{
  "d_expert": 448,
  "d_shared_expert": 0,
  "hidden_act": "swiglu",
  "balance_loss": 0.00143,
  "norm": "rmsnorm",
  "norm_place": "pre",
  "tie_word_embeddings": false,
  "extras": ["capped logits"],
  "init": "normal",
  "learning_rate": 0.00203,
  "lr_head": 0.00758
}
Below are experts of layer 4 (counted from 0) of a mixture-of-experts language model. Rows are named router (the router's row for the expert), gate (a neuron's input weights, with its number), up (a neuron's input weights, with its number), down (a neuron's output weights, with its number) and show model dimensions 0-191. Each number is 128 + 32 x the weight over its row's rms, rounded and kept within 0 to 255.
Before each expert's rows: a language model's description of what the expert responds to; "mostly gets" lists some tokens that are sent to it at least half of the time. This comes from a sample of Wikipedia text that the model never trained on.

# expert 10
Description: Line breaks ending infobox fields like Location or Class before the next "- Field:" line, plus pipes and parentheses.
mostly gets: "ism", " well", "_", "ult", "ty", " politician"
router [ 59 148 138 136  77 121 111 153 113 124 132 133 156  99 202 138 126 129 115 100 101 180 130 117 117  92 157 101 181 137  82 128 166 181 145 148 101 146 144 126 113  20 101  99 169 134 111 134 166 132 102 117  80  94  94 141 134 126 150 138 140 134 155 173 152  96 133 118 152  71 137 113 152 167 117  65 152  94  58 180 172  82 105 169 138 176 126 148 151 127 108 101  80  93 180 150 125  94 147 152 100 110 136 174 149  89 120 147  69 172 146 146 223 109 152 155 136 134 173 201 133 155  90 127 125 115 141  87  82 160  77 239 115 128 143 128 156 117 135 139 174 114 123 102 165 151  77 133 159 110 152 128 170 146  66 131 148 100 123 111 105 124 118 136  55 117 112  98 113 130 116 138  92 161 123 130 157 162 118 107 100 139 118  98 124  83 199 100 156 100 128 123]
gate1 [140 125 146 158  82 106  93 182 153 131 121 115 146 110 131 109 118 156 116 131 121 123  78 151  86  88 150  92 145 138 111 118  98 148 154 162 139 104 179  70  46 114  93  86 152 118  91 134 187 141  44 111 126 167  91 173 151  73 129 124 132 159 100 185 121 119 125 119 149  63 124 165 101 130 194 148  72 124  73 155 129 181 149 110 143 131 183  81 171 138 121 127 109  81 165 171 133  95 140  73 140 127 119 131 134  69 159 115 143 168 160 130 168 103 110 107 200  55 114 165 144 118 126 109  98 163  63 109 101 151 121 125 121 125  91 131 131 164 129 146 124 111 113 112 157 125  93 171 135 165 115 120 108 188 125 162 164 125 162 152 108 210 121 113 159 143  95 119 128 102 126 134 144 152 151 154 173  96 166 205 124  78 159 155  83  55 159 122 100  94 177 164]
up1 [127 144 112 104 168  88 140 123 172 137  88 185 149 111 181 108 130 146 150 104 173 118 182  84 100  98 122 122  80 161 127 170 139 120 113  79  94 141  98 126 200  93 156 157 115 124 106 105 136 110 173 160 122 123 111 134  90 143 129 100 140 133 185  74 131  98 153 121 155 144  59 102  90  94 113  83 186 121 154 141 167 130 117 161  97 116 113 192  88  98 110 126 176 117 125 105 134 142 149 159 125 132 131 106 124 177 184 113 171  70 126 108  74 171 142  61 125 210  99 125 120 129 122 118 175  80 160 162 119 141 139 122  73  40 140 176  92  62 128 109 166 162 168 127  70 146 101 149 188 115 135 153 149  38 132 151  98 102 111 140 128 102  89 114 141  89 179  97 131 131 128 114 119 100 137  85 137 107  93 113  98 189 110  92 150 138  77 180 107 124  99 105]
down1 [115 181 171 158 130 108 141 114 101 161 147 122 183  57 148  87  30 147 162  83 117 118 126 190 136 121  73  87  78  84 138 105 146 137  55  82 114 112 151 124 175 105 108 130 131 124 148 153 188  87 108 150 139 115 112 184 130 125 156  88 111 127 145 115 140 119 133  88 120 118  76 127 104  99 141  79 176 151 139 123 182 128 120 194  45 105 136 115 122 150 112 127 137 122 125 126 132  78  96  97 114 118 112 127 137 122 117 106 100 126 115  57 147 145  93 165 158 120 124 179 109 100 102 114 154 157 150 110 158 123  70 188 107 108 115  83 138 172 185  98 135 139 169 139 133 189  98 123 148 146 122 153  90 168  69 135 120 128 110 157 110 106  71  50 133  87  75 121  81 197 101  89 155 169 158 152 171  85 163 192 119 161 120 111 123 126 118 175 104 125 137 118]
gate2 [156 133 162 134 121 104 159 124 149 162 163 133 135 179 173 160 125 116 108 155 154 141 182 118  88 140 157 141 208 158 117 134 120 111 121  94 190  94 166 106  94 144 149  87 142 162  76 137 110 157 159 136  70 123 155 164 157 119 129 149 154 187 151 122  83 113  83 127 139  88 139 154 149 115 162  98 119 147 135 146 153 123 137 138 145 100 131 104 175 152 159 109 169 145 133  81  89 111  82  99 165 114 161 149 106 134 165  35 112 145 106 167  62 144  80 132 120 143 153 119 200 166 123 173  89 127 110 131 101 133  97 126 106 110 138 143  81 162 168 116 151  76 147 175 215 115  91 183 138 123 103 143  35 117 122 137 168  69 161  63  77 103 102 120 120 138 155 124  63  61  96 136 184 156  80 156 100 102 177 156 111 147  84 126 111 115 159  98 125 102 150 111]
up2 [ 90  89 124 136 124 152 112 126  56  89 146 146 165 100 161 123 154 141 140 142 119 181  88 153 120  82 107 138 132 163 111 180 128 153 149 140 157 157 140 167 107  83 118 170 133  91 123 154 115 120  66 163 165 144 110  93 107 146 152  89 125  98 137 146 116 144 169 145 140 110 188 126 131 139 119 165  99 143 116 126 141  98 122 140  89 179 108 119 130 116  91  92 130  97 119 185  96 167 143  88 143 102 126  85 109 158 155  99 172 153 146 128 142 103 154 195 111 108 110 124 104 118  69 152 125 139  81  73 146 116  90 110  61 108 119  92 144 123 112  96 190 194 119 141  94  38 136  96 158 174  88 159 142  91  70 171 120 149 108  80 159  74 160 113 162 142 171 121 164 116  90 114  85 112 145  99 154 175  86  77  51  89 220  67 151 158 168  94 138 128 181 120]
down2 [ 91 132 133 130 144  77  80 141 143  84 131 134 188 115 138 111 193 145  78 148 143 122 123 177 148 148 120 127 104 175 129 200 162  81  71 119 162  78  99 189 129  79  63 120 130  75 154 174 142 132 108 118 118 106 117 107 109  93 139 159  92 187 141 149  96 156 146 149  67  67 126  76 107 139  78 135 134 125 143  83 177 172 154 151 139 174 180 153 159 175  90  58 136 122 100 147 138 105 122 198  76 126  81 132  64 116 159 127 135 136 146  79 114 117 173 141 145 138 134  73 141 129 143 145 112 123 151 120 146 118 103 147 112 141 132 124 168 151 108 148 114 140 131 129 173 142 184 165 147 164 115 171  76 135 141 154  96 153 126 170 160 115  62 118 159  76 143 122  95 105 118 139  77 147 166  77 111  68 187 139 112 145  66 147 107 173 168 174 127 140 175 126]